config.yaml
activation: "swiglu"
moe_layers: [3, 4, 5, 6, 7, 8, 9, 10]
init_std_router: 0.0164
norm: "rmsnorm"
beta1: 0.95
dataset: "wikipedia_en"
Below are experts of layer 5 (counted from 0) of a mixture-of-experts language model. Rows are named router (the router's row for the expert), gate (a neuron's input weights, with its number), up (a neuron's input weights, with its number), down (a neuron's output weights, with its number) and show model dimensions 32-63. Each number is 128 + 24 x the weight over its row's rms, rounded and kept within 0 to 255.
Before each expert's rows: "comes after" lists some tokens at least twice as common just before its tokens as in all text; "comes before" lists some tokens at least twice as common just after its tokens as in all text. This comes from a sample of Wikipedia text that the model never trained on. Tokens count by the router's weight.

# expert 21
comes after: " of", ".", " with", " that", " by", ","
comes before: " ", "ly", "y", " re", " of", " f"
router [143  94 112 151 149 174 167 110 124 137  92 119 140 160 152  99 135 129 149 145 123 123 137 147 123 104 119 129 100 109 154 125]
gate0 [155  80 144 139 131 146 113 119  96 121 145  78 126 148 142 104 121 150 125 153  74 139 135  94 119 108 106 153 112 162 172 121]
up0 [151 117 106  96 140 111 117  89 135  79  98 101 144 171 120 151 153 148  79 136  93 125 149  87 158 151 140 160 107 112 143 120]
down0 [129 124  91 219 128 184 135 151 160  93 147 123 120 102 117 126 114 127 124 136 134 180 100 126  96 129 112 126 154 141 163 128]
gate1 [168 128 128 108 128  91 167 152  92 122 130 167 114 115 116 155 111 138 117 146 144 129 108  99 114 121 125 148 144 111  98 113]
up1 [152  82 101  96 140 120 163 124 101 139 120 135 141 154 162 113 128 166 138 164 111 161 113 111 171  80  75 153 113 114 149 118]
down1 [ 97 179 143 149 129 106 126 132 100 115 142 139 180 152 114 141 117 136 142 123 145  60  90 109 153 108 147 129 120 116  99 101]
gate2 [139 101 129 116  86 113 133 109 124 125 149 156 103 128 153 121 139 110 131 160 140 139 134 120 113 103 139 113 153 138 147 100]
up2 [150 100 102 120 123 137 104 146 138 130 159 172 159  84 108 167 146  80 161 144 153 116 146 102 122 104 126 147 131 122 138 130]
down2 [ 99 100 110  87 136 126 130 118 120 128 156 142 137 139 127 147 139 149 152 143 163 118 106 139 171  85 119  97 108 143 145 140]
gate3 [ 74 128 102 122 156  99 131 142 130 107 118 138 110 149  96 157 107 139 169 136 115 109 124 133 141 139 133 147 134 125 143 171]
up3 [ 92 144 122 138 148 118 130 140 108 106 112 131 101 153 111 128  88 159 175 128  97 126 131 141 131 146 128 112 128 149 138 145]
down3 [126 103 145 103 124 111 133 199 144 167 132 152 146 135  91 119 156 137 129 160  97 147 136 104  91 108  97 125 160 112 173  82]
gate4 [168 128 101 127  71 107 118 188 106 135 114 103 135 132 137 120 135 144 129 137  93 108 118  98 139 145 109 141 155 120 152 128]
up4 [168 139  96 116 122 118 114 168  94 118 135 115 154 114 117 100 135 135 122 156 101 127 115  96 113 129 108 132 163 107 150 113]
down4 [158 114 121 116 102 117 162 150  84 141 138 123 135 135 138 168 123 135 124 149 123 139 110 146 114  92  63  97 132 105 215 108]
gate5 [124 116 122  76 119 139  88 165 148 146 181 107 158 157 134 110 120 127  90 133 186 123 155 147 125 119 139 111 130 209 130 124]
up5 [129 128 138 131 144 149 113 153 113 129 153  84  91 165 117 124 165 163 113 157 136 150 156 134 120  98 121 110  98 183 178 119]
down5 [146 161 105 160 141 154  93 127 120 138 114 140 143 120 109 115  90 106 149 106 143 157 111 139 138 109 134 128  84 162 104 125]
gate6 [ 75 119  78 131 136 106 138 147 113 115  95  93  96 132 131 106 114  96 176 126 139 152 162 127 111 156 134 142  96  89 109 128]
up6 [173 149 155 138 102 116  75 138 145 133 167 147 137 123 132 157 120 111 124 130 134 104 143 127 102 139 151  87 156 124 111 158]
down6 [ 98 103  89 117 150 148 138 154 154 109 126 144 123 160  94  93 179 151 166 129 161 123 162 136 110 133 120 130 119 152 142 158]
gate7 [140 150 169 126 122 118 169 120 106 150 126  92 101 163 152 123 144 140 155 123 158 125 144 163 105 121 154  94 134 155 136 143]
up7 [140 153 136 119 122 113  86 133 117 116 147 189 143 101  95 145 140  97 128 119 131 114 129 133 120 163 147 156 135 102  98 129]
down7 [154 114 116 133 114 112 122 161 141  77 118 114 141 116  92 111 144 130 148 153 168 180 135 105 102 129 116 135 135 111 140 112]
gate8 [135 154 130 176 120 155 130 127 126 125 128 127 112  91 125  55  98 118 130 157 133 128 139 165  93 103 117 112 142 164 127 125]
up8 [ 80  97 160  69  95 112  84 139 125 135 146  85 109  99 156 170 114 120 160 112 113 125 136 133 116 131 124 117  84 106 136  68]
down8 [100 128 152 129 108 115 157 114 114 114 154 128 147 145 160 127 147 104 159 131 132  68 146 117 133 110 123 132 140 146 135 108]
gate9 [116 112 129 137 131  86 110  87 127  93 137 137 132 134 107 130 139 114 134  88 108 128 161 144 107 189 107 144 101 139  91 157]
up9 [122  90 126 132 185 150 143  96 147 136 119 147 136 134 145 132 143 160 128 118 119 135 125 135 155 163 109 130 104 136 124 126]
down9 [120 139 153 114 157 106 112 129 120 131 106 147 176 135 123 161  80 142 111 120 104 107 106 132 124 106 159  97 169 116 154  99]
gate10 [126  85 126 153 138 154  98 116  49 130 153 132 164 122  95 124 142 130  87 159 156 111 117 116 110 107 145 153 152 123 100  97]
up10 [126 165 124 154 104 113 134 151 180 129  82 128  99 108 161 147 125 129 167 111 103 133 169 135 149 125 113 101  99 142 153 178]
down10 [100 128 132 128 123 158 133 131 118 156 150 113 147  71 118 131  99 152 131 142  66 115 129 167 130 161 115 131 161 160 141 144]
gate11 [127 146 151 116 133 144 105 150 141 156 114 122 134 118 122 125 114 100 107 107 119 132 152 122 111  84  88 157 115  99 147 146]
up11 [ 91 119 137 168 114 144 143 121 126 163 109 115 116  92 125 150 149 153 148 122  93 100 144 111 138 134 146 106 149 123 142 103]
down11 [108  82 147 141 107 112 159 112 133 146 119 109 100 127 135 135 102 117 112 165 124 151 140 143 148 149  61 149 149 120 184  87]
gate12 [107 120 140 162 119 110 130 129 108 160 101 118 153 120  87 166 160 162  87 149 123  93 118 152 115 149 110 179 151 107 143 133]
up12 [ 94 131 140 146 139 145 122 159 122 163  57 107 162 160 110 152 142 137 109 176 156 134 158 140 107 146 105 157 124 147 154 151]
down12 [137 111 111 125 119 114 140 127  95 147 112 114 149 113 121 117 136 111 113  98 126 128 139 136  69 130 111 135  87 156 219 149]
gate13 [125 165 148 112 118  90 103 159 106 111 116 156 162 150 138 136 127  87 168 132 127 128 118 175 136 159 189 122 138 115 108 118]
up13 [132 150 138  99 107  94 134  83 128 129 159  99  91 100  79 130 123 130  95  83 145 116 135  66 117 125  67 155 110 107 111 172]
down13 [112 176 133 130 139 129  96 150 119 113 133 109  93 114 122 123  80 112 119 115 159 164 135 115 134 126 103 169  78 113 148 127]
gate14 [170 184 165 143 142 145  99 139 120 145 117 143 134  91 106 124 116 116 167 143 124 122  77  90 158 124 108  92 118 127 129 100]
up14 [161 156 168 141 140 158 108 135 126 146 105 134 109 101 107 124 103 126 146 147 142 123  87  90 163 115 102 121 124 138 138 120]
down14 [136  76 111 171  90 125  97 144 143 166 116 113 144 181 102 164 118 132 137 152 122 161 122  84 122 125 126 154 155 129 158  92]
gate15 [101  99 105 151 138  93 134 122  80 120 161 103  83 130 116 114  96 148 146 126 133 118 139 131 122 109 141 134 160 118 141 114]
up15 [138 125 121 118 109 115 138 118 112 119 131 124 118 155 152 101 135 135  99 136 130 148 117 178 138 133 122 171 111 148 116 119]
down15 [103 161 130 153 140 101 164 101 108  89 174 109 143 107 116 116 146 145 100 158 109  91 142 127  91 119 142 142 153 118 133 108]
gate16 [ 89 101 150 137 131 140 176  75 145 134 170 126 134 155 123 116  91  90 110 146 120 110  89 143  64 134 114 134 129 159 128 108]
up16 [101 117 135 140 135 144 146  96 132 123 185 140 174 139 104  97  92 101 115 147 138 104  71 148 109 116 107 137 134 155 100 110]
down16 [113 122 154 134 142 154 139 123 141 143 133 160 136 159 155 138 128 114 124 122 150 126  87 122 132  85 135 151 124 179 153 148]
gate17 [128 118 127 143 102 109 143 148  74 125 121 120 106 143 136 132 123 126 102  81 127 105 143 143 157 140 171 100 126 150 118 120]
up17 [144 151 152 108 118 119 153 113 118 110 155 154 135  90  94 153 127 114 147 153 108  95 133  96 107 175 119 150 124 140 119 120]
down17 [152 103  96 154 125 132 147 147 149 119 139 136 125 139 119 118 168 141 137 127 148 209 108 104 101 154 136 142 141 140 137 134]
gate18 [ 75 150 136 165 103 167 175 127 149 119  99 126 118 170 139  85 121 141 126 143 144 165 181 149  94 118 107 140  83 164 153 116]
up18 [146 120 103 105 192 112 117 129 131 143 127 142 105 102 128 143  85 120 122 115 131 148 135 128 158 124 130 169 137 119 112 125]
down18 [146 102 136 134 154 118 121 103 164 129 154 153 133 135  93 124 157 107 141  80 125 119 134  83 138 191 173 123 143  99  29  93]
gate19 [103 123 124 139 146 100 133 161 122 135 148 139 130 126  91  95  76 141 145 149 161 146 117 137 143 142 167 140 111 145 124 131]
up19 [ 70 117 137 183 132 105 150 125 117 136 119 147 107 126 104 136  96 183 164 151 151 142  96 159 124 133 137 118  92 160 148  79]
down19 [131  72 119 129 134 131  92  97  91 148 123 111 151 143 147 108 160 111 125  85 111  96 122 135 151 169 173 112 100 153 119 132]
gate20 [ 96  76  90 146 148 153 148  67 164 118 117 145 166 112 146 138 138 113 122 102 136 145 121 158  92 114 135 120 117 137 146 128]
up20 [144 116 133 153 154 144 141 109 159  93 135 134 165 108 167 198 152  99 114  88 113 134 109 128 131 121 141 130 116 131 140 135]
down20 [112 101 130 118 128 138 151 140 159 121 129  95  80 125 162 116 154 100 105 137 145 221 151 118 136 157 144  90 141 114 116  94]
gate21 [134 115 133  82 124 111 134 114 107 108 111 129 131 127 125 128 154 160 162 122 140 139 128 153 137 159 136 115 128 106 121 105]
up21 [117 152 134 141 109 108 101 131 150 107 145 142 123 105 120 135  99 118  77 131 141 101 121 111  88 120 139 164 158 142  91 142]
down21 [154 135 125  99 147 147 142 141 114 168 117 127 109 103 107 135 134 127 144 110  99 132 121  85 171 124 112 146  94 117 133 125]

# expert 191
comes after: " of", " the", " in", " to", " on", " for"
comes before: " ", "ly", " f", " time", " year", " st"
router [110 104 142 147 100 137  97 141 152 178  80 102 149 130 122 108 124 152 126 147 104 128 108 128 102 126 143 119 114 143 168 114]
gate0 [103 132 115 100 148 113 113 157 127 111 130 112 134 148 100  95 131 141 168 136 159 147  86  96 126 146 148 114 164 125 118 144]
up0 [129 123 122 153 102 126 157 111 150 127 170 164 102 121 127 148 101 120  80  80 101  96 172 137  78 107 104 149 110 105 132 143]
down0 [177 171 144 128 134 116 121 158 155 136 111 110 172 134 138 107 140 105  72  99 107 168 165 126  92 144 131 171 119  73 130  88]
gate1 [101 120 165  92 136 127 117 138 145  53 114  81 132 149 142  97 169 135  95 124 103 124 148 143 141 139 164 123 146 174 138 106]
up1 [141 150  60 166 152 143 170 132 128 167 153 163 163 109  98 154 130 135 146 158 153 127  75  66 157 129 113  90 116 122 119 141]
down1 [175 134 139 133 165  86 120  83 107 115 184 151 110 123  84 122  88 131 156 123 166  57  88 148 138 119 105 187 118  84 117 141]
gate2 [ 89  84 114 126  94 104 128 121 138 113 143  92 132 150 136 157  82 121  66 146 109 128 130 150 136 170 117 151 125 143 149 170]
up2 [109 109 160  75 126 132 121 139 156 128 107 102 129 179  97 132 106 108  94 132  86 108 151 142 132 165 129  91 138 148 127  97]
down2 [112 108 154 104 142  73 114 154 132 128 140 136 148 127 134 118 119 150 136 171 107 133  92 125 104 140  66 117 141 128 148 123]
gate3 [166  95 138 140 125  95 109 118 147 139 134 160 153 121 131 135 120 121 105  93 105  93 160 108 101 140 104 191 140 125 138 125]
up3 [ 93 152 115 102  94 126 122 131 108 135 150 115 142 136  86 165 139 137 156  97 149 100 137 150 116 112 180  98 156 135  86 132]
down3 [128 145 149  93 143 139 149  82 133 146 131 119 154 121 104 115 154 119 132 120 109 159 137 144 151 162 137 128 145  98 158 110]
gate4 [163 113 115 151 133 116  74 123  84 173 109 129 137 133 143 134  94 126 135 128  93  87 127 141 109 106 127 138 103 133 103 126]
up4 [171 151 121 114 148 112 131  96 140 113 117 159 132  87 150 100 109 162  77  99 123 121 136 158 161 127  98 171  95 162 124 112]
down4 [143 146 123 141 115 151 116 146 120 139 117 109  90 135 119 108 129 130 179 145 122 169 139 144 140 154 171 142 154 176  92 120]
gate5 [159 128 170 158 142 114  70 150 111 133 120 156 112 145 127 121  97  92 173 159  68 147  98 133  91 127 124 145  96 157 104 125]
up5 [100 139 130 149 130 150 122 149  95 168  96  95 120 146 136 116 116 112 133 125 119 155 116 142 141 154 167 102 153 131 127 192]
down5 [110 116 125 138 137 136 152 126 173 107 134 137  96 148 104 114 126 118 113 174 123 111 132  79 162 130 147 100 123 113 148 145]
gate6 [130 105 110 123 153 133 112 117 118 148 157 100 152 124  92 143 144 152 140  90 128 106 112 128 118 130 134 184  96 137 159 142]
up6 [135  93 120 152 184 170 118 101 153 164 133  98 149 132 109 121 118 158 118  92 103 159 131 151 149 124 142 166  85 142 150 157]
down6 [153 109 107 137 138 109  98 114 108 183 149  95 130 120 171  98 149 131 118 110 117 181 130 129 156 105 101 172 154 156 165 148]
gate7 [121 145 161 130 118  90 122 147 142 115 142 127 127 128  92 129  96 107 119  80 127 120 156 106 111 134 101 110 136 141 110 124]
up7 [117 143 127 118 136 170 118 133 149 146 121 114 113 140 112 129 161 157 146 135 145 113 156 163 153 131 175  96 130 103 110 164]
down7 [106 118  99 120 157  54 115 160 101 124 131 134 131 128 111 144 136 109 147 138  93  93 116 135 160 125 137 151  86 112 105 149]
gate8 [154 169 118 177  89 129 138 102 144 140 133 137 149 133 141 114 150 141 164 113 104 148 135 146 162 169 138  99  84 118 165 129]
up8 [146 143 151 195 108 122 102 110 132 150 124 114 121 152 181 135 122 125 147 159  95 119 131 135 118 160 143 118  70 170 136 123]
down8 [152 120  93 143  88 126  92 117 142 134 133  96 102  94 147 107 119 121 152 136 143 112  99 128 155 136 137 105 160 165  87 158]
gate9 [ 88 114 128 120 149 120 118 136 147 136 137  91 130 117 120 134 135 108 109 129 141 154 128 110 161 122 134 131 175 143 156 152]
up9 [153 140 103 145  53 143 129 142 119 119 111 154 135 133 117 122 139 155 133 113 118 105  92 143  73 109 121 107  85 114 105  94]
down9 [151 164 130 113  92 120 163 117 154 149 132  96 158  92 118 152 115 136 109  82 147 133  96 123 132 132 140 107  75 149 108 146]
gate10 [128 122 147 139 141 113 133 142  99 102 160 114 162 124 118 139  99 135 160 145 121 116 130  97 143 126 155 145 166  77 129 145]
up10 [125 116 122 113 112 169 140  88 172 151 124 147 115 178 161 180 141 142 155 172 157 151 129 119 153 126 122 126  99 140 181 145]
down10 [157 144 130 126 131 137  85 150 180 135 112 161  93 148  71 167 108  87  87 156 142 130 101 158 108 133 156 121 145 115 145 104]
gate11 [173 142 124 129 152  96 106 141 132 115  95 135 110  90 138 102 101 139 126 119  94 135 129 169 127 128 102 179 147 138 108  73]
up11 [ 97 150 106 108 111 128 127 127 132 107 139 121 142 140 115 165 164 114 192 147 176  92 118 127 137 148 189  98 128 129 114 156]
down11 [ 55 120 110 141 140 120 163 137 144 134  93 119 165 164 101 142 166  91 102 141 142 139 151 116 142 139 128 123 116  53 182 144]
gate12 [123  95 117 136 143 170 114 166 153 126 174 151 147 130 136 143 100 125 105 150 131 110 144 159 127 122 108 164  87 121 108 132]
up12 [151 167 126 139 129  93 192  99 150 120 102 138 153 123 104 167 155 157  80 111  93 134 103 101 158 151 131 134 124  96 159 141]
down12 [166 119 169 140 131 140 158  73 164 141 122 105 146  97 142 158 144 151 118  87 122 120  99 106  92 114 121 138 130  92  87 167]
gate13 [146 136 119 140 138 126 108 124 155 135 106 105 133 174 146 132 172 133 144 107 128  87 147 132 110 153 198 138 135 105 115 118]
up13 [148 144  84 108 113 114 184 124 150 102 125 142 114  92 155 132 107 146 111 141  75 131 142 115 135 103  93 118 132 149 111 148]
down13 [127 134 122  97 185 114 134 123 144 136 119 145 149 126 118 139 135 128 110 134 116 137 138 128 111 145  97 133 143  73 146 146]
gate14 [123  93 100 196 101 137 164  69 127 143 149 141 150 105 156 124 105 109 102 116 148  97  86 136 122 125 166 108 155  99  89 139]
up14 [143 129 139  96 110 105 149 169 130 130 144 110 115 142  77 126 123 127 104 133 143 148 158 118 109 109 117 160 157 140 162 121]
down14 [136 126 119  88 151  83 125 107  95 119  84 169 175 163  80 122 105 112 101 102 104  92 137 150  93 126 100 149 114  98 155 113]
gate15 [100 108  77 108  95 136 101 146 118 147 102 143 138 137 121 105 108 160  88  73 124 138 163 134 172 119 145 145 107 107 133  88]
up15 [138 143 145 114 118 114 135 142 161  86 142 192 141 122 102 121 164  70 148 177 128 129  84 110 149 149 108 111 140 155 115 126]
down15 [ 96 177 122 101 128 139 150 113 132 124 140 129 130 150 122 103 158 140 136 120 159  73 109 119 164 137 120 111 128 137 104 141]
gate16 [107 142 124 116 142  94  92 156 125 127  96  97 183 149  74 123 182 107 143 103  86 151 139 158 117 122 148 131 126 134 137 149]
up16 [125 132 120 153 131  97 143 150 140 134 131 130 137 135  82 144 177 161 154  75  96 132 120 135 102 136 154 177 121 113 149 148]
down16 [190 141 130 152 125 126 135  88 137 144 128 146 113 117 122 119 107 103 109  94 117 140  99 112 170 132  89 125 130 133 161 118]
gate17 [132 111 113 144  96 108 108 122  95 187  88 153 142  90 166 182 110 120  93 173 115 103 121 183 117  65 160 161 112 127 129 170]
up17 [107 126 127 130 147  85 106 123  97 154  96 128 138 137 157 181  91 134  98 130 124  99  89 156 153 115 142 132 106 139 108 122]
down17 [160 118 108 144 141 132 145  99 123 156 136  76  86 138 118 120 150  95 114  71 125 150 108 105 132 119 143 141 146 154 162  85]
gate18 [119 138 122 120 105 134 126 155  90 116  85 136  89 116 106 116 117  93 104 142 135 145 126 145 130 115 140 120 138 161 127 109]
up18 [159 123  88 175 105 139 137 121 116 142 146  68 141 170 177 147 141 142 142 117 142 106 131 105 103 135 120  97 142 130 137 134]
down18 [120 139 127 103 103 123 158 114 105  99 117 142 118  91 126 126 101  97 104 122 177  28 155 115 154 106 128 169 151 116  89  93]
gate19 [103 121 144  85  86  98 148  82 115 155 134 134 100 138 180 119  86 140 138 112 153 129 142 140 126  85 122 130  89 134 139 136]
up19 [125 161 153  99  88 103 139 137 123 136 144 119  88 171 174 110 118 112 126  85 140 117 159 136 133 101 107 119 132 109 130 156]
down19 [177 158 109 101 105 140 120 109 135 170 120 147 135 129 107 127 102 130 118 103 169  64  79 122 133 110  91  94 146 164 130 100]
gate20 [ 86 140 101  98 133 119 135 133 149 133 132 126  94 100  80 150 147 162  76  91 165 129 144 128 120 132  92 125 111 160 142 119]
up20 [129 158  85 149  76  80 162 140 144  81 149 132  96 118 103 154 118 120 115 125 145  99 107 127  91 112 140  88 162 136 124 112]
down20 [147 109 108  97 160 159 166 157 100 147 136 130 126 120 149 169 134 115 114 118 138 186  83 149 104 155  81 136 139 113 146 168]
gate21 [120 136 120 119 147 150 122 140 100 107 142  85  89  73 127 148 158 109 154 163 168 154 153 144 103 122 123 136  87 136 120 110]
up21 [122 124 131  95 156 134 143 125 112 110 158 180 185 177 104  89  77 153 170 165 149 138 116 104 116 157 146 142 113 109 137 125]
down21 [117 140 137 148 131 143 131 135 103 117 142 126 182 130  97 122 119 100 163 139 143 128  85 146 140 137 124 137 129 139 116 130]

# expert 86
comes after: " of", "'", " for", ".", " with", " in"
comes before: " ", " re", " f", " years", " first", " st"
router [144 124 113 133  97 146 131 125 125 161  73 111 118 139 147  86  99 172 124 124 123 136 104 104 158 123  99 154 158 130 153 159]
gate0 [134 156 146  70 157 132 170 106 146 120 125 135  95 144 158 156 151 141 138 125 152 150 134 147 117 107 131 171 150  96 139 135]
up0 [117 146 120 113 114 138 148 118 131 131 157 195 118 109 120 129 130 113 130 149 127 107  89 127 123 108 134 103  72 154 137 100]
down0 [141 139  92  85 132 204 149 142 164 160 130 151 126 130 133 122 187 106 130 155 157 179 118 119  97 122 155 103 102 126 132  58]
gate1 [137 106 116 103 123 105 138 111 149 132 179 143 197 189 102 114 143 111 158  99 116 148 142 151 124 124 120 125 184 109 133 134]
up1 [116 138 115 137 129 155  83 139 114 109 103 107 158 113 115 147 148 108 126 153 130 108 110  94 110 114 131  79 124 159 108  84]
down1 [114 129 124 143 121 142 122 142 103 171 128  60 144 170 131  92 118 123  81 137 111  62  97 147 158 102 154 118 152 143  68  96]
gate2 [131  89  97 157 183 147 150 108  58 153 151 100 112 106 145 116  93 130 101 157  92 138  97 136 133 113 108 151 157 143 138 131]
up2 [120 146 133 118  56 129 111 151 173 141 109 146 141 163 125 178 132  97 143 115 159 145 114 121 101 104 127 135 109 111 139 144]
down2 [101 112 143 134  88 129 116 189 137 102 128 164 105 138 102 140 136 130 124 148 156  95  89 138 158 110 111 135 146  87 150 137]
gate3 [104 130 114 132 103 135 113  66 107 129 105 138 164 129 165 112 124 124 167 154 141 106 140 182 133 149 124  93 139 121 142 126]
up3 [126 125 142 115 155 117 157 192 172 115 144 119  94 127  94 155 149 120  96  93 128 133 140 100 102 103 139 187 131 132 111 146]
down3 [102 143 114  86 123 128 148 111 142 148 137 129 139 112  92 146 128  87 108 116 135  75 153 133 113 127 142 159 121 112  41 132]
gate4 [ 86 132 128 136 129 145 144 145  69 119 129 112 116 123 109  98  94  70 108 145 146 160  85 143 104 127 128 145 148 110 143 141]
up4 [137 118 123 131  96 126 140 145 143  92 147 145  74  68 149  99 146 117 116 124 122 127 124  96 136  88 137 126 153 135 117 146]
down4 [118 130 122 113 118 137 120 149 110 124  75 150 146 131 132 161 163 149 129 119 132  65 143 100 134 138 139 122 100 100  51 180]
gate5 [137 116 130 110 104 134  77 136 123 113 106 121 146 132 152 140 173 134 163 144 131 113  99 128 117 135 135 112  88 124 122 135]
up5 [158 128 126 132 117 132 117 141 123 137 114  89 152 125 146 118 145 139 158 138 108 117  95 121 139 145 118 131  85 129 129 172]
down5 [162 103 127 109 146 168 105 122 113  70 114 129 134 108 122  78  91 120  96 126 107 144 116 151 147  95 135 126 143 101 124 124]
gate6 [109 125 119 111 131  87 109 111  98 126 162 165 100  85 107 177 120 139 121 120 196 112 138 122 109 120 120 144 150 110 116  57]
up6 [107 168 127 120 146 125 130 138 153  90 120 111 145 125  81 127 155  83 118 125  98  93 153 149  94 158 168  86 102 144  82 120]
down6 [163 125 145 159 112 134 134 138 133  87 153 132 111 156 129  81 144 165 119 105 147 180 100 135 123 154 119 104 106 138 144 127]
gate7 [148 104 135 107 117 148 108 123 137 111 148 161 131 155 150 118 152 165 124 163  89 113 108 107 137 129 145 142 121 159 140  84]
up7 [129 162 116 132  90 130 144  90 130 128 170 154 143 138 125 110 130 123  95 130 112 111 123 103 151  83 131 188 150 129 125 101]
down7 [123 163 115 140  96 115 154 142 115 163 125 160 145 184 133 111 167  92 154 145 134 128  95 127 139 113 140 135  58 171 141  90]
gate8 [135 112 142 139 126 119 134 138 128 143 142 126  94  92 124 145 105 145  65  74 154 124 117 122 145 118 114 190 114  97 145 155]
up8 [105 137  87 103 100 100 127 137 134 104 131 154 130 142 122 110 140  90 159 145 102 127 167 107 103 131 150  94 174 182 130  94]
down8 [126 170 138  66 134 119 151 126 123 109 167 102 123 153 137 105 142 107 152 118 138  57 160  95 184 151 165 136 149 120  56 114]
gate9 [110 136 181 151 119 131 154 148 146 123 147 118 133 139 132 116 124 135 175 180  97 127 118 147 142 115 147 158 166 199 119 120]
up9 [102 149 191 127 101 145 177 135 112 100 155 150 114  93 128 122 126 131 167 156 109 122 119 160 118 116 125 152 164 190 138 103]
down9 [132 126 125 126 142 144 154 168 113 120 132 156 103 148 138 115 164 140 153 126  99 190 115 144 154 104 129 131 101 169 203 122]
gate10 [140 111  97 153 184 129  81 162 149 118 106 109 145 139 104 128 138 119  87 142 118 139 171 128 106 123 124 124 140 107 136  97]
up10 [117 121 116 127 132 142 166 103 122 144 106 109  98 116 121 152 132 110 142 161 124 134 117 120 137 173 129 117 135 148 115 125]
down10 [132 135 120 153 125 143 100 160 129 164  95  94 133 111 134 124 134 161 108 153 119 137 130 110 136 149 112 110 136 126 148 125]
gate11 [123 124 150 128  99 129 109 137 135 127 156 180 144  79 137 108 164 130  95 112 135 127 159 140 143 118 132  94  80 141 114 102]
up11 [141 139 116 141 154 105 139  80 143 111 126  82 114 158 101 152  67 114 146 135 151 143  76 113  91 119 100 154 182  99 149 137]
down11 [113 140 109 145  91 110 101 108 120  84 103 122 136  91  96 163 126 104 129 153 140 108 126 118 103 119 116 154 157  89 104 167]
gate12 [119 160 102 141 123 131 162  90 149 131  92 101 104 122 116 139 125 151 101 113 126 140 137 150 114 118 130 139 110  80 125 141]
up12 [134 153 101  84 110 108 123 131 174 130 120 122 130 106 109 153 121 164  51  70 130 124 124 101 122 118 115 158 143 108 122 159]
down12 [138 134  92 129 124 125 143  99 159 117 102 178  86 155 124  96  87 113 141 129 147 189 122 164 123 146 149 157 127 129 144 118]
gate13 [118 123 129 118 101 116 137 143 146 117 145 122 144 181 140 175 109 188 140 134  98 102 122 128 142  97 111  96 112  87 121 162]
up13 [150 165 128 122 104 153  76 138 119  92 135 160 174 102  89 102 175  98 100 108 189 126 130 117 118 156 157 131 144 145 122  80]
down13 [ 99 126 101 143 129 141 113 156 168 138 162  95 165 115 124 145 140 154 151 144 111 131 166 146 114 192 160  99 156 136  72 113]
gate14 [127 122 132 144 117 146 139 102 123 140 173 136 107  96 142 140 145 104  98 101 139 134 128 114 131 132 114 150 155 127 110  67]
up14 [162  92 159 142 143 140 142 109 132 149 152 118 130 114 172 151 119 149 160 111 131 149 117 110 160  90 110 112 134 130 154 120]
down14 [ 90 150  89 129 142 140 113 150 115 135 117 126 147 119 141 165 152 118 176 113 130 161 126 126 130 133 121  75 134 159 108 141]
gate15 [137 129 133 139 178 154 154 130 142 108 118 166 118 131 130 103 123 122 144 104 105 157 109 157 137 118 117 130 110 125 130 115]
up15 [108 126 131 100 119 143 124 126  94 155 135 106  97 140 123 154 120  82 162 124 106 135 157 150 132 146 117 151 111 146 135 183]
down15 [157 138 116 142 117 164 123 117 110 139 125  53  98 125 167 157 163  99 128 120 126 181 150 109 124 122 104 139 168 160 137 110]
gate16 [109  92 126 141 148 169 142 133 134 164  96 107 126 166 142  93 145 138 131 164 116 157 152 129 109  78 122 125 133 151 148 103]
up16 [101 138 133  86 126 118 121 126 137 157 139 138 115 148 124 123 121 129 127 131 102 122 136 114 147 124 160  96 110 129 107 171]
down16 [116 116 145 114 127 145 167 145 130 132 125 145 141 106 124 116 124 120 100 148  73 104 131 144 120 114 119 155 135 116  57  97]
gate17 [133 153  96 109 129 123 127 144 124  87 113 105 152 141 121 132 118 139 147 162  80 102 132 135 160 144 157 104 125 131 124  81]
up17 [ 80 126 117  75 115 116  55 141 175 113  89 166 131 150  91 150 120 125 125 127 100 138 130 110 145  90 100 119 141 109 141  95]
down17 [162 148  96 145 110 131 135 131 157 120 134 156 126 115 141 147 125 105 153 133 154 107 129 141 153 131 132 176 160  70  99  83]
gate18 [144 144 146 154 113 141 159 136 157 126 129 152 121 160 114 139 106 121 109 121 138 151  80 156 137 119 115  92 159  68 149 121]
up18 [111 146 139 147 105 162 135 168 159 131 140 134 134  78 108 149 117 165 116 145  91 129 105 127 134 117 112  89 157 160 113 153]
down18 [149 105 100 142 138 121 113 122 159 119 114 116 119 109 119 101 142 131 124 116 133 151 153  98 139 130 111 125  94 129 139 107]
gate19 [136 128 135 146  85 137 153 109 132 128 112 155 135 162 133 109 124 144 171 102 159 139 122 106 146 103 110  81 145 110 119 162]
up19 [133 117 139 129 139 134 168 119 110 132 160 105 137 155 112 126 123 124  80 160 118 145 133 152 128 129 126 167 153 135 154  84]
down19 [123 113 149 111 149 167  99 110 131 129  80 113  84 168  98 129 177 106 139 145 107 131 138 111 129 102 167 129 112 108 105 102]
gate20 [144  74 134 184 105 171 139 138 109 159 131  95 112 134 138 129 136 155  88 170 127 131 135  94 176 117 129 105 107 125 146 125]
up20 [144 137 105 106 147 132 140 124 126 124 141 122 126 129 118 148 106 106 121  91 103 137 137 132 128 110 100 131 164 121 132 126]
down20 [ 92 160 129  58 141 118 117  93  92 116 124  89 138 150 133 138 123 102 101 103 129 123 122 180  98 107 163 111 107 100  92 128]
gate21 [119 102 120 116 106 138  82 111 109  98 143 137 147 183 134 117 121 155 113 134 155 129 142 108 132 119 148 153 112 140 156 142]
up21 [155 139 154 142 139 146 155 142 157 164 108 132 165 120 145 147 129 140 162 108 115 115 136 157 117 138 125 133  91 137 114  92]
down21 [112 131 138 144 159  94 159 120 122 115 145  87 118 108 167  88  98 107 135 147 105 152 118 130 114  74 150 124 128 172 105 123]